From a checkpoint of a small mixture-of-experts model trained on Wikipedia: vocabulary 8192, 3108 steps.
Below are experts of layer 6 (counted from 0) of a mixture-of-experts language model. Rows are named router (the router's row for the expert), up (a neuron's input weights, with its number) and show model dimensions 0-223. Each number is 500 + 40 x the weight over its row's rms, rounded and kept within 0 to 999. Numbers have three digits each.
Before each expert's rows: a language model's description of what the expert responds to. This comes from a sample of Wikipedia text that the model never trained on.

# expert 6
It responds to: Letter a and syllables
router:464495512547589516472504492518537533495463452551448420452466508541498579490509586501508530501511441491549428532442475484505539542460484563540511507494506483508494570529490486509514485472547480494453504508503433442430467516539505450521555422533475413427535569500614536430574467473533457430500515580524463466512557447475557530461566521452505515506496427500617526534470516536457519502523532451482524542545500539436474551470416449523499538480495474501542418492504461553394537496472504459435480485509516472453491479514485550550536507510533485451528485503545555524493518488471492514542481457552526490541455485523483520522532497485555501465489561577463429476536510449532473462470
up0:479480584498466486440495520438487462527411533511482475508489413426475478513445537432478467514518534492538492524498501535540456553497470448491443509530488575518435489526470519551483506535587509522504483502540524490424518506547509483496447398507478459530514512451521542507516514551474434560545497453476443491493535472569452560443523507431505475466507511579512458501487500484524501571489536541529543500520560467500525492452443563479468479476528458513549535535490504535397521510539468470487525625416483518504507524542515491516489512583536532597550444548542441442406601513514518486546525466560478482515469490568536494434480473490477454473460533509501471444533545511481434530479
up1:575552460511444496533458468543563523540486504566420519538459604537563503452489466475470525484490524601497493495464460431503584491447492515503478486510490534381580489542501518506476468486488473570477463495496513447457533531483478461508510519525446497504535542516480471449486419546546496525451428473514539502451424526531483486458512578501498520439517467457551467588437538482498512534532490458533556465457602569494535505496461453514476415449484499549537506525541454478500445516526475508460530517505536553522507514517528438569547531481524516425508564505444542433506511462528505450561429543490498535445549480462517478438468502438456511482518527543464498530510565556516477465457
up2:544558435560487554462452466461469480487524494539447562541440530486525523530444495508503498491479500463558499497479494447532517623497525541549560463417500535476517489491508429495563553508509497498471497461505524513506516457515546495520533394465433440475459567436515499535570383527479517525551510558550496596489541468464519521553489456534424426478471433521498448558458585445528487490494494476470493476508434518486402480502510513464476548473487488485424497542491472555478465596476504487524530456510515478507543503492517503541531466555472574537504530494481516446568515480423514497555508515427582499528552506529490504443480483485501516421512588491535483513506526506463475441525
up3:473486515530561594483495498510464549463507448486471439542566441485479480554450457505465540473442551493553514534532488505545553487486536549452459564442492499542496504533561478523521533506502546582481515516531490505489538413525486466477529467483462521480525459502446499481418553490435528564523458486586490454509489521487521503438474477534466444515520524508458544509464570514526513500525478439528464505495494459426486544541493453502478485484492554474602497454492476538493512476494486427494567448540459532595467527540520497421543496537558415437481515530540573528459509528520516472484427534511447590592527498540429511554474534438492425522504447463483472488471505427408557486533
up4:499534501486486536550512450491513467513513389514447543536536507487530530534515495409489457464486538467617494464483463511513523505518454571445489584517516481497474495509453567529457448485530530472497525532517480496529519533473455559543500489545463406445514573459482494529484464488547542549497483483560457455494400481496603424462508508510523440483473555486537564554444552505573570495461422483531483467509548551499495547570530507464509529608503495544485475502481503517469516530500465392507535511402505461526474462513511453539516561560512453417455454458476477472525433501489459550514540467447530491514594463479518538426509486476552475513464467476497518508477512519530538507473
up5:514537565562417531503523503496517543423525435578455466490455520458415485471475519551447495461496489496513537550547525423508534474448505497472523548431541498500534505470495490467497549473474534407464507519516526538485513528540511476528564490432534563537497448481527493512502519488505479484567527513449538470489521519500454415441468452518491527472406449541476562509516514525518510519410431615499452493482448554512478488501509498525566493484549443512541501551551456517574462474440517476476583526504521515507523473437489544435519572460542505441528479463447468498472485512612541509531506478524499486541486476544435526485523519474492484498511544497541565369487498604462506457493
up6:472501544546484507479458574545522568518510504528525471447510563533422504415469539532469543485489474419447505549504549462460515448513540551500483523578464518457492481502442520552556493539504527535526477519501485481555513447493509516501580506459478448465502591476474577418563491476456524480542518508481492447474572508528443497578522487483464559530543461518490441464449433500493487513534491533518409391560460533569463521472455552491508501469473500517511440519502404480491484474458423488522439510498465572538436440587465552460459512503537499484469558522546545472490506472522458499532527431482509525548455546488524613459531509479506500524512561482564497454512504458530441462511
up7:480540449540477562395568486453524488491469451458479488516496447490467558529454471539418561601498505528474497405507517469507500503514581529528461500493550504489436505467551531521572544587516478541493452490505500493462490507526464549522489577508534427543477504518560499486563493482545562463514554541433519488513493447460518468418458511490583505447507521509425485549553489454461499509549521448487381573521527463540520499499512445487487524499476485463539521549504491543459572567511473479375530503544468513529523420468456430495467501515460471564532448489552427544452514458467548507495545506489578527498516458500469525496527468467454500508517531468462520487558515468543504460507
up8:547482533472489484432506556562488530516487518487463453446430578573486489531423546488504500540441466469496450494448529450495509526458501492436438495497541572490512495518517471530519531483519499421507541601519468547512454509474500499507476522473548510467485530498502529512401512418458474500501578433471455481469452522467502545499558455472486431442553471533524496526443485477515541548388499568508515488434488528508493454498517465493510566519487481495514517495554513499402539524492491453523457511485473516486531492514511505498595614558551526473501514504524568578502548528466488481455498560525509582444484485469578467448485519468441535534465549521500543435513476420539451591562
up9:476546580511548504490521491508407541495473501534454547544448527529467480534479490449552486529468415508585448542501477484543532439467557512434466488451508493560505485440410476510508474560520515501552461562532485468483540511511493504473528586478544570536561501507557507432519502453527586521558484530548540511519438535477472536497510508483542526499517477464529537554472584468478583502453522481410471464544501553504494478538520492488473469532494470600515456490449514460470511536481478481475535489436506520468480472498559503496511535524463397425488497545533456457441470458469468488493557420455502469560483474487554616511519479514499402486503440480578482504433525479514454465528
up10:490549460455464515503476450523460485476545524445492503511443562536523459554523449517543554499494546484534485471461514456501483544557553549501538555529486601483458571502532481569418530479557468542535488457504440480511522497536501491503501561552522429511437567482533515458529510520437474528548482562508525542528503456480500505573547472543491499517412525596490523523455508510525476533518349560488458478473549554528464530520465462480476505558539525547473486581495437461499482467450462501508471482505432462501483479500445448484487479499453540507523483486481595458503400548500509419503413533502480424479496568451485558478420499565543534521507541468491468503458507467512438496503
up11:513504546536514510456434537539542486448484487517417532489458520495455478492553537515517478522539477528528521462503544545461577489491531613540503450472609482485477451464595618522486503507432488461475530503500467459496483507493518541515511468510461463488521566494528510468545498506430404526454494522570509541499443573530444485512612513495506445408567519496508460497495532505518516520421484467455555484498573511499415573455442501467509493551450422517464548508531467471471538495548479464514525513502541501524447467500512447525476488496537471464522514487529570513537501451487471504571561486520515495493506513509503454560438402537503357464485461468553511505447507485487503501497
up12:442513478491424489494579441510539486521446511508482435544534452494435558422468469480536522510498480512461498506520593539460536524461497490490493392510536481472475576555509480510532489620524502471437472444436468394417560572557460456528563464501518524446488553498563501488533477477455476456518525490566503472491514430561480429520486517444519512521574465500517491489465499385451514497531548526477538494492531544455488532522512489463474533493536477499485466565586459487482536523540506467552545496528555484543490472441517479533487538533559483501512514572537485483528522521449515481503477475519514581549491519479595435468414505465497528519534493542441443470483564519479485501469
up13:527451474545463522499511406485554424513392446448608489502533530424524514501543439455494534426496537547487497507520504454573533410461560539432502517503522519455515460523520585509515558518501538525474525511508506435461509443514492501514498453498497464487547517548495493463558462475535483511497553506521472560513591487530551490501471541476496446498471452467536552512448460484501506500467574517494553514527500496482419472433495445485551547412537503510533451484545500531454463453545424551508463475472552475550503539541548570504474524526528512508456428605491500448475467465479500481537533530529436480480581538518524557513492493466520599532438513467425497449521538466475468506467
up14:516504519520470523488607460511549510520452548482529497439498520482522519514510557476516537578456522442505502544465434512503429475462517497465505499487472519490566519545495463532521506537471496524486474549497414532460530473477504516554443365454531474516477485503524570573479468494522501494553560494536505474423504555488469506530465472512519517477565483421467524464441497482545459569506526479507483478518501610475479575532501536478519606454485447483540512507544447469450549545475536474528486502503486583510503450510487596451524516455491432455530472475485520459490496457550458500474440534518495432565438516474514503414539456545593497543557461532533558510458425493450409475499
up15:528430525523497507468499456513533522597442512486502392478495488536524504522437530493476531416449496462505421470469515519531479403543386484490486496535486485504517540527514487500522496562481565552481540570490480466460506545491405506530550536472526466500533503561472621517536521500544495479471522505457528465449499472444522564446487548480564468477545485458516419495508546455511490534460509467529449526491470540550515480522485502454568434529540508503557554449537487562436474461549546463434493477444433452495514494499474600512507461514548507536544472558456431491473544552535552508526420457481491514493540445499529541458506497516447494514447513554494471469530564447517523578535
up16:480488500476519561481526522500532486547523503473442448465424445512437587478431536471548434517470482531464553515475476510436500500421495474449467458548483559495497498570459449556513528483529457512498513533520527511458488532532507489469493463493483498414525596481434510535520444542492420549510536521438585499526568507475506467431582498529480531474468397461529532586447481447478535491481494479479575484459416489444566499461529487456555492471588453571454495478432439565469539557464504479538494462444570524506509525595455513490526484517509519575532512524550530473560515526516541479511510485492563541535492463478531515514480546514482500484478572526503513472518523461507506475404
up17:514500449488425529528563514535485478492469518425460497517493449457529555505464555424520497536525563511564511499513458463508536536484535519499455531516518514586448506527478476508522567501514495549479467548515487516408473521516410560444445505476491386468541515515535407502571496476533478506566520489457529518485477458432541514491441517508447481490516528508493511420474525496491552549492534533471456449482541444532434509512523510441500498518469587451534436508509498508474510598476440527484522617480554505423480500426501571471511550424468537519468502458470526542472474409560553538453501567498530493444539538486491471464505533435528461517539542532512472484456552582517461528524
up18:472614512494453523566476447472480539508463546521443481578494473552516536496510508466505537509453467493464493488433554485498527505478500447574406431470475450480498581437573476492613515559511519500550462524500482438430542519546514483454517501466425533480505484447432531524494532525496356458509499449570483520521462516556555419483498575483523481457481506524542485471478520538554533498511573497493528472497548485440520594509451491483496503506495572473466505453536421463489482508475469538426506518503521531461553505502511540481526457505402535437548428499512515532524496490514483497508479499497542516560487489505544549499467471477600474472552486488486459495480534435550556530540
up19:518492471483516522484492493537423501488450475544444515456464494460559570457502478551431499420467489486507537494450489442511544423459496556523590473482546514492491492518562556487476474540547480527513460440518485459387505512453462488463471492466544551539444549520466557513520528566553531557550480475489392520478478489493485515525455464532568503575504486499550510487492539490452531556478528478459521482487530508484558502486434511549508484572467521553526422458532423528429536598494524458524552480525492516523521550514522517492508546498448590415525553512421525525542436535505455449546589470514508462456530524507460426457461561517520528460486496524478489423508545519450522440500
up20:455470543592504520486517577493547522476453480404481515555397497507466458507427428470440533552484498463489505516484487485556470534517493463532438467440516461557488393485467512599602533506495499566409515513555516507488466564550495520509497455415522507522575516500561542484517536461529529469552519451520519490399493546465544566534502532515449490514513449494506562492516504495507460509480480451472526538512526462507407489500528572497466498600452515496536500508540496507473520449506501391512531511557532439437511548516569482484511458539483478462507457581473484562465513469534486497501443485488506494502512485500580483488517499456463558546456547487463466487457514436508538480543
up21:465439445495498534535537515468510529522511401522483442461487470451517495568526567439571438474537384508491479511539536458552518470551509530573511502448515483533505481542541396508475523503535428497535545466527442437532462455473481557517495477544479429578520530489525514489547458520506510476519473532430457540564469490532528488427570526547529497524486450446456437533498496504487560530550512399532492523504556491450475570460472477464467526519491470514531566488536452531478492526489487469558466411399501517501471598490515491566526504495431480518507518515538487532563493505520533427506472588532449541480511510557485499519482544482584491415497521534443492515489496515470497481443
up22:436478546511411480507481548478442582480500509503448446484529527429495476555463478514511476477450459483587483490439519458542512473467502534586554516522451507520501517567435476540538468491516456525511447534460517481474576470484521469476457531413473518462512487482579509518437529474463483510534553457484449543458503474464551566458563493453457465433507385490587523523512579503566577495505528493500475523567501589462491491435474494495555517487475490539537515519492557601474484474499430502471561500499481568434516523482572493468540457545536479523527512533538464491512484479434461502457455486491518495552466549544543440566548521513488471514576508493512499516406504511474488449555
up23:477613553506525483527541515487572518496494476531489465497474520487524425531515539475526468520493480504521518473441497504514532471443444564509463527504502618486487478467590475523442494490529528436480540524507517505475460472570493492464509523528435567418478508510489529472469526477553586527509488481455521530430524479534467432526510552473525447498437449481433522524506490526440490453578515494497493520502512524448442549480502517462486489533482467525514477574509390529517467493445498408552472579432439505511470500524531432543509491459550414474432515510565488456612560518561472526583558511564471506429472511502463506505533482499470468499541540514471463457532602522477504500452
up24:465502478413496510499484512578573566503471471459519518511470516517546507426470611524541511442451484529470505497495489483493454577552477590438481470481463537495441482551475508474512540477577475468543494550500546502520504509485531598504441502569483494505569483508480511513460490450505480501521492473467448519452450511535564444459488482530569478470452489517533433556512439457451554448461550492497461522528522458446518469583493460465537467483479473519508466486489474532508516430460553499493579502571533497510515560521470462460558481512538493501520518482508456433476530494505539563594494499571504563504471500507588543409507536509466473577496461464445387511486506481534539469398
up25:491520455518502501434542492542468479484440496527498514462457485447557529361554470555498500537560505491495425431502519515488498496500484504576487528485548470457500494525481464502528465502504507519538485551560465477442480478449480456519481573456469465493442572452499623478449519468521505472467491450485476530572506492537495556481545519531546529487584507483484493555503525515484487466518511496494456520590514546558458477487451487520538516512525504494519474476534466520465460428568534447474433447543516562432521450497560461552422458550476572520521460449456602463516467570496476459567545486523538427536549494494573543560477459470449500528577445510512412506544538495491459495486
up26:536541490553490519523525421420530533446512504571495495509475520552566568490543528444504468572524535495518480428506450499540571490443589458516498484469564460418533522551466531536462599545491436538489527485484519538524505483497473498498541513488476411514420450493519520520547457505554473472487483475456507497427496453496522525469534518444478466509472500535571481483487515470481440541519465556492480467500498441465497489482505562512483511529479436474550476488410411463487504416505556498527431471605521541497517507501485491531541520460427544539474514533486497455473486565505468464568550523497499518524466555456586509545435549427495497515497458537487541448542538411487589449523
up27:518486510480521527521501448542505527450424524526566522549503465501533528531528487509490515498507460435534409465473460479493517452500529516481477472514443420437529508487479475555515532500541542482424512459571489522516522438569543448488481543564419505502542559468480475545484540468531438468455501456552475558455513465489493649459531455533493565471494458477445467538519513517470502534458575429487498484438530465489488528506513469533485575474548445469544474448474448617433528504449491501516590468492557462509514504510549503559470499526469488487446535610584510486550522511494523405504537529501457487561521494462552498547476460511428447509498488553514468527482477510570488473459
up28:485488522524473445446483496471472518482506539481496487483539501483505470489492556585526555458443517439489522491455480456571521484542500474497463537549450438523504528569399542455523470565512521529486492538477540559495532456425548494517490536497442502520548535563489564502526503530520466428520489460468499577527520466514551528505460516499524493497477475467490574556442522507529530491519511431537469484503527531449436386541522529524501460548487545491511397556482537522496560442548432415479464500479525517462503503443558503408540498478536511494478567564516593551418493467493457473482397496503521460470543520545573465462471532476544417546561483484494432512459526578517477472472
up29:473505484490466484471501503505415523419481538483510418469468492490443539515500523448596436579496463533550532541456523411531468518525453457446497494472501544498441466627461521526558488484476490495515495508501496512489514542491496522401473487420480469490552540491596511494485545461536490466552503525553486468495510467505469491534540436508480488462499510536495478441528533477458502521559511434505499587509568532564398531421515497480552499507428481465505554467456460407502471486529580500507555474546555534483524520443532420445413472504505496546516479535507598463537528526551467460505542473487528552582481467518421547513514510517542494516527565504515528524554476524498482473498
up30:575543528468504533479534458462521504530466545413509473539496506479494486534457543471479537476570535447470469540509515475521494433526544535472588534480509527481523528506517503502448547531491503490442473530521481471493488490519494529506480548553475454489535536495564513468438536517530533450533494470467490458507510529433511520551524454455515490460523499476491472584530530527514518556493485401600560478523412462509461482560439371530516548417433429535519512500491460477444448510476531389510546445478519528537510448505498553587502464471516551450514517572543528502477511487484497529491467532493446534487497492538442527470523589470538395507449487541510576447569511543475475424430
up31:454436506495572475461507521453512530565517447529470487435480485464508521482455550486587515501437562436485543514430520542545414406481502485596545470453551520559514558478466504434545529518525496508514547478608505495503453480473519490517522544554476462480512534481519456503463466462474429485504483550480540487450555476490438492522527487521477453524514637494494549522546501501528524474519550497502484559455527524537547458519473561521450519469512512538534449579519553560463422448524559412564500478503479522537493484457445528572492462515500475501447543488473509432475468455488456522548464418489472499471405523489472510502513514479469558512557419517485455498511514566523455552502
up32:531541519525482530481500448485455509471561468543529489490513509457417489549477456440476564546481494494491586548440489498477517524561570476486540530516483539491501568589492558513408433462453491503460471538529534490449502445564520506441573524533490479511460531482574485525534485489432446472541476541500514497394550495433490530417461468518533491447408521553462448563513497494512511532528554544505399556536472451531447516446498489537500501475518515500503443487516439495528481504474480531465465511486467495489452542544477465525570511450440485528472439468466473562502471458461547518543473505476593516619485468517468500537581522548501517531453451491558561561530470537521482452498
up33:538506552543624523525480500540489570494450496462417516432549542501509502479471484534479503450514438451462537550545557487498507488561549512483457558457484487507504511519486488546507504498523454503462504514494496405418419484538448547523573499511423520466534501525523463433553490511517504568447517490391480483495468514467525526482479537538370512516556524541539490517433497411442553500515511459503483424480517560519459527518457488439526504521478518545604470541490503521473450439515485510488575480432553510524429522544523444475492530497467484530567477477617490572533466475424535519552466522498510483507556460552450512496522536534510498470465506516460510482511489513533446488455
up34:502504436448482586479455512506546533506462470465477507416492477476518538503560522496508515492506521527479502508500463480492470504471534467514502526563474445562506524532533437506566489511464466546550504469436523488483514484511526495398508502493506468491505574505459525520453479526599533593494503472479460459523491528448527522496585556482510499529539450454498446579584517522450537457504493457486465478462508494454527496515510509433549498470495453540550399560495467534485478554447549487475484475482544508508499546486464530466540492560517493546446435474528518463459461470447499525581521590484511460499587531472440446446566467371558572511541482479538484553528561541533493401415
up35:446498514547465576511443537478469483448512473485444543492492494499466560504455461492570479519498595476564509527466491468507482533450488498533549514442405465506548469527459483560496491511499484538514484562433485500543526416500473485463553528457496378498523584493531498531455587475491534497492530546519516507517525391463486537558487424483487475506482386496562557479433519472474501532525518496513457567523542492534477510454463428453478490524493442470526497477536443454489423453535512570474478474486469526515575558509491498497545451457489573524458505552542511456514487468509595505547525555492474520468477529547476513454511516486594558485535619520510526501462512492532448494451
up36:488527476479493431537507484563422442596377418492437507464515472481506508501502535497521606510475515444543497596537538511544488499481578460514502529465508572464401581503516552497515523530547454453466573476479505488495535564583563515542490484500539442488528577535544521473536463494479445525475525422519489547502469472487501477483401476518464506440528485520513562514568466490511512533504548458467539553502473469543475513463495533501456552477488498460442421450586518477432532515507557519507508518486562510510471476510502495513460490485526536548530491553544459416503481499475514482513530448420460488534476462538535491529496495407538463514538462439453512479526501450523502428518
up37:543520564538529510525521530494461555508548462500445511453454478531533459390495486405407500488518478437496466535495532501516503551503506453503465502548462477512479530485407562482400498514563518545498537540533508501506401505405502531516560531503479586504519562556495513410535561473539476596516414452423560442465442556499539502494444445517495460556458491524472468526560507531508515461472480506463515472474491446476449547525500441501500543568504540516571482464434454493496525481433451542535497517514542514461497520450448505546539502469528457458514542479507565554494483489465488524540431539529544500500432533488555504545463546442470506464561536475532526524473504507506474559526
up38:464482529542536583525534524520536512487558466458524482450481504483465515423508460471482402453458518503525477554531534503456458462522514556479537458493492545453508471556487455507490523526468431409490504517429446481452539506520445537456601483503495561526500499554462406518516550539493449458555530518484563498512455451465512557483481503490513426535442534428556559531525584438465408493403474452480503488549418458472465610494541504455445501524480452513488470531572496551531464558506419433504485524538526508513506486525559465495488476460555513489557530491484586474521483542452518577519492481543499454520552451543575479519527499470547468527492509521480496514529514525492526546513
up39:446518506572507492514516461559492495541465550451538493485460530535513554510514555518468489509456506485461457436457584464492507480457584468493476488441499504497605530498508444563521499502495522464484452541507533443486580496477581489480497498430531463551532518510541531485516529416474420520565496502510554540469512503548467518432487555513592474470521523543530508474492472468439522495510542499448526476488510519501514491490505514507541449420463494481501466486524457542469502534512457499572450482528463593470535469471402455472458443560526494341571468523523570574540458424545488460496514531550519443509489469454469445517508561502535479444552483479492440499562555531479468510556
up40:563501531505531478496428498498471547500472561478464492503455534462504464571496559457458551463550460492486512528407499523542599482498479529499496559521461498519473509483466531528494528492491510508441527549505435484479545488492500432473516395495434495487514424495412530567567432377459567481546499546527521498499502504411399492513526458517427489561492448541553526516512563519510509539494469474571552517592438459510453491463493513491514564472473474499516512502537529530499471609473547483456559501542539469489512506498521531545517450547510523513464457508581501482498446451509504482553520542537520481559519469500512542461524515463534427496444542434535459506516451551455419477446
up41:525475478435548388454567476526463483479484519468453505511525462448512480455452447529510465548493491489522454498503492506471512557558459484450482554505511522480488508497476454567503549491478485476551485497495520517392500481514430523503554564436474524529502528512530472486500553501563528516484511504571543510460513542495558533507496419429455435564550513500547509489521488630553538458536550549494498494473455473517430541547517521529492532502374485451483464495532513465475395470453507551508504449511534487554481550464425489495459513516528480596453466479400518475577493468527472534554495539526541546505520499484452510531540546528482517468464504476464462524543526500562604446429
up42:578518499493509547462482535556503549553438522478441513440430513457550559523422459548488544457490470504509502507447466524525416481533482484602504509503487572529491525475488504549564512503517453522410567530447540490537475461537494532560512470505456494445498537501443510552509507502553498517483528493434499531457525530488511466494554455462482501526452477512658495461521502546472510508498530499508507468487535487483444569514471489574577470482451461513461457466457513534420500468576503449427505447540492534499546563453500501500517448574443502522523452510463528524530476498502434495565452479516508490506453422493501480456568535538542534434450567480486401489470457572563515467509
up43:571482574462474505532513501529570499523462442565477558502522528512473520359427466485558508546516510520539525519416524500567467510508570455527517508460512516509495472456440524576453507483481431521446488477497501505496473495500485514458482505440478426512474560482550474442540488475557539517513476489482427528443484602523557490523498486492470490473535523507489470527504502464506534532452516482437473464556579491482433519484506473502468537516473510414523527518432506477468500498524549591507436500405557557497510572494524498555517533604525469520497466521531440499529503496474460443413595408447439515552535512529548461518490501473477447548502483548557474543485490534445531467518
up44:494480537476452542455516503534504482482556541478587548519533394507498503510521487484539541516484493523509509507486501471529522524488474533469520481582443481481471553535489548494481422516493535472466550512516557500478481537514561437499560526622441555489500477480500455490516468443497497468546446510457495467519503516488532482475511462520411489472511484556550539558477461472510442573499542461489529499503564515469539492440533585539545465451483512543522496430451470471500504485535442421497458504543492530484423555545448464445543547468589508496510463503530527545485656466534502485550482565494457449530525477501411462495528465497462488587485474446429481470502532418522397487503
up45:562511500493497470425471526506514531454403510488493494462549532514475554465476530452575542461443454497505518527469446484546415457502554421539492536324506550555411502496465474551609503504540508496446549533486555458440529436510489526475503517503500586508509581467516534525520502464504491477510569506510499539538524480558508555502484477458509470471522405484499496535482518482504496570559526491539438473501517493489433485446524443540495564502500482545539497450476502561476489470524478522456458501476515532540418471506503481493503484511504486502540553627507457443468472473446518495549547479496470440540507511487538517452491490525529477523546407543483473515547465514562458508577
up46:486519494518531490541489453522473534489467457431498504538490524455538506480514508540541514487461444480436378515461388520490568570428471493550523510450469512539496505549541523538514457553500495520423486578517533536461440513532447541512545379469507502559449477436476497437500541563458559488471538546547510449454558494611479513467486531531527511458418486550516502542574532467507496556482447402563473480567549500510501492473503469444500522492528533487465482491405481550470491473532472495507527502526488582555430489521525511537566459527533497420507509511489517428461480520498541534532495471431488534487500509444479559465473497457490459529512543562488517530528552491481530536441
up47:536472466555452491499474527583567470494514534540509529500458510583461431506540506563507504420437465481513454573522516524529535552486516460459550450454490456540502486445367515499475540567499467422502517525471476511496463524451494470474516531549509506500501533516460448493555541422503520509450415547471484502544507487487447463489551498537535452539626480480473417549480552496560519508529467534561481478528532491518439504506483562493529495560491490538522438448465414509430499544553437507496440450504496561519440527469444557438468460497555537484484453579525491466502471565477488513432471521523529522522527581467487504468463472515549548485503573528545460466489481522471499558506
up48:578488506552489599517509504473492531524408500500440472417514546469563505557535438469470488527561492502511473517531537460526576491468491448508487532522505529496506484537482485571576520553508501518448548515541506531472545526454513449482528416421465520513538571492540482478477468506525518512501529540456447473493481503458510523485528484460408455495528502503501490466494472420526434488564546538528528472550427557490446467510463537539499478499522522525472501527465474488454450577430510456442434438442493436470477557509445472516514500511564549461454458637532547486508543540462459498484500508510469571522470526487426522553608522550521513439452458474464550517448564505540482480462
up49:467468490550512451476512508526500543515455463456571491476518599464594449499388487576534527471412538495485410415481586456472485467480513405499533441548446476499548536499496550528471549489517458547458548468436468525471493442524474582556535528501512471486490556533538548491474518515483538461531512478475488493456518524451502500476506493495466492502512607504482521507486475519483513487588535570499492494485457481501480546474534483478419550508496465463479570427449490532469518500459501475515482456497482547433449522483479506485461526544552524554432559538598515471502549433495529480528570481509504534500488543525508460605486513485533486482563494494454576480565492513419466450484
up50:480532463493507523504443532532501452509470448480522485558473490421434533419488491530529438529443471550532507544493542527523500528498531462487516508439520479485527510541577523428510569469470486488527487452502439509536510486507483383486524463544488471503508492427457481498504538498567592491540467523550477406521514560496401493565522480473439495492536453505503452564460535470531487523493484527456454521379487567581485570524567520525468579526477493511486530500562471443521406505439520505515475583499537569552507520546506555536456518523517498388468511531482515500550503487496473494513502513544501471441450499368532536533511479496507505529500469476501534478468560450469573489527
up51:486462493472457500571505531511514471499447540521542437482435527445540542479527543518494424513496621490500491436481505503476539489437469522525498520423485506471585468472435436518477539468505515557523482503597446472450554497536517434513546486502431501447456562470514506462545453519481442448540529499496530510460445457499603472547541492523453488510506519542528438542557539462423439547478530470479501511472494550519494549466518484550471521511551471533482433478500472481529451481462571493470507486519445518508550573510401556511530547508522545478497515500429457471480453500541572478597554509545524468534494512509524470522517489543562464479575543499459446467493546471537413559429
up52:481508489540509494469571508507483440460514552540483487523513548508524566541477480523526595538556535503517486530476472496573541516453527491521577520453500441427526524444561495488471487458455558426454478503547454486470494539412448547454499563496459521522485389523502486485517512489473524573451519477495505461443475464468534515502500474476456509549477536524473435474475532503480522556504458582541529492441442504559444517525446511436468513475536430498479499533542445534520521486532462384514461490495516465493456413492542451528523509529528496507530483488498561518528534511512446484566420514528481509501545439465470549572470539507606454530549543511566526530485482468506357563499
up53:624496569484451448498459440507473469459436499491527434452435513405477511521449477477489464536518552448575521515422475501481495518477481401518439595542505462507486485457535548539504546482457548550532485513482494504542542459506541487472468497483561469466461491462488494520476473506508453468493503568543433483505506462506515540533530482476558471541532452462592528521525422507501531526528567509447537549508578430523413497539547552499512496468473455483482534522511551518478456587498511571523538471469439462473503466465585517569531508453437480463437547489444514548596498479461438489518514434515511457565458457510500486546544492525515493566543551469509520486501541526497517533475
up54:482478517415527479456529596517448538465464519539407564466554437432592497493572474440471431566493452538545470459482464455557548487464474496533496503562505450541496459555528510458528506490503533550502493531497508514477513507496509450463503555528465554524600448572474515447520511553433380524488523499465500559539526451536471497492459432450467503546486541478468541451486518503409540492494568533425514523488484510476468442444507465504489472473432503469510493504516475561516485450520581546454479490480518493525480508437450518506485454493480452523578449548514529537436487590489483514553477545467541482566464495472456547526469518505517506548500509522525541519493560572582487473514
up55:471563521581534543469501425496434483539527545512494556409515527464510476483533517427556560531538525450485519471467557533546509418546539511497442560498531487504452491498480504508548523549518486522479512494541517481421484557578479526529490471492456483475547493469515516491510422554515456515473496516501467449552480487515518432544516486480449538454503486436483516496519509554481449499476469509487404537464563524535508474554456483470510474547568488433511555468492483458477519450492488427521482473462515509588419486568521666426507491507511479502454475530539461508487533507591413480548572550462496444503430540468460450432457494529453439518569500528504525519501530523488492538505
up56:506534516533515592524497493477449512474479498586489509430484500484466464470505530449546536524527565537520515534468496498501572459407423515538401493484541497496490443505512531446519541557549516495461481630469525545443550521501445569481485423437546413503401510488479486522492593571502526554505412542512473532399513456467496479517414515497495504499492497485460483482462516572484565547458491498548537512512443450534504493497509498556513506522512518484529443523505557461516518478590448483472512556462553465455431470500493481457524519489464562543430474567416487473542494562510529501503452478523476506504503537528562479488513474457524464548528474506512591478458453490471488521494
up57:503465397459512479541474425503521557558505442436475471506489526486518536531560563556622492545500480469468534464527513459509454533514518536508502522437527502475465546517507483610440485524569431425432504504442522517512462511499479489517566468539495435554420586521532475450543515468548517537552520512526409487535490482537531486554518481535488519554488501500449489519496404451552566484578489525504424536476486494542455495496451436478457533458459497470516517514517541458483468474498472494512504533459511503504446466557487493454484486477490541451495480506532528487560496511533549460581539538546571410492411516563445487534520544507514443455529476434478558455560524508467473482478
up58:534525513463436495470450476445481487419481521503484421555526460472483535501537501534546470544553494492471473544532468475477570521520468517475483508533548541536535447552458498525450430535483462514575435467526435420478457561463514523512515459564457525464441557479472460510543512526481507520515511551445529528463496412561492535488455472495453538483511413499563479520452517483508561569482571418543515500486513548522488506514444551498487509529433573452558470460447460512473514422498469611537517550484487609482520569439524532552487451519539503494463524421550487511485509546496488501514562453514520419540489542462447531552432492532494462507572522515528474492483542481487457470561
up59:485499477373466556498529478412475534536501505486519484506458482437458525499487517549574481501574624430498530470477512501514549516447483469583508471463475551507494516485441521501497477474437519468450539528550502444476526535485470533507587431498518470442568512424479508436553556552532517450465488532561435574451486535473483436520549487540473514456542505540449568487439530468504490532518495536472485498484451479470464540516499550488513516521455584489497479485507531545494473511490538546462482488525542497540596456493460455450466488556540552478411425461469520569541495517419509549495471494490506574503560467514456474510541503517575510478527514420547455490538493534543492433482
up60:467558517450464395545502496506520559484504465540461496521520530520479560496471497478490489515519510494405417546494493468452501545532506495455497486455463503403554561497584475453454488534539468476533535442403539531502498578457496482573435537469472429453481449469473473521503495439540485522471504514531534585453487494567471477554486443522483501538525532517563511513586529480518563510516482471498566544539579462502543439579495522514452487588544468585457461469456456549496454474470425480523493475525522524459439437522530480516522536464527437468553496530514562479511495566538487516564503464477507536525486512454557468528456516484477484446529516545487476498483500537587423443466
up61:551528555510513488511471507501532512524498512501560478496484468458434553527548505533433453516481564482521434456474465455534430517440546497513493453450495585544484515467551483465535458501470513508487455515501494479433430489549535500484561548501467576578497494490398447538489444406465483538506487580508527441493506510519432611496442524497479516517493444460515568531471498482485505521535505560451493468513474511502541523475490530504526546459493465527538590517501565488454443566533456461522528536461418449460474528589498435525457483525524421506507458520407502527503449526397528511576477481528505485513462572477544511593552560527478467481528492463502459531557492518502484476560
up62:415506452494514473430524488515504531480446525530494478448439553518466523543501474454484489489541441498522498412535406535531523486576487518540495431556476533491503487545490456504582548503442494477432485457467565508527591523523495483495551560482503499424515510448481486527462456435465487490413485483469467512509480494513510451526484509494503448427463514516534522472489516434448549507608549497396534501511537571487549518427521464505494530508503464488491540520480512566435483505559492475450495499433540508473465472542489608498563527483563458488501467563484556477486557538537543522582556476526499372543475532511532495544562522489439499524480492551533518482555504434508491562489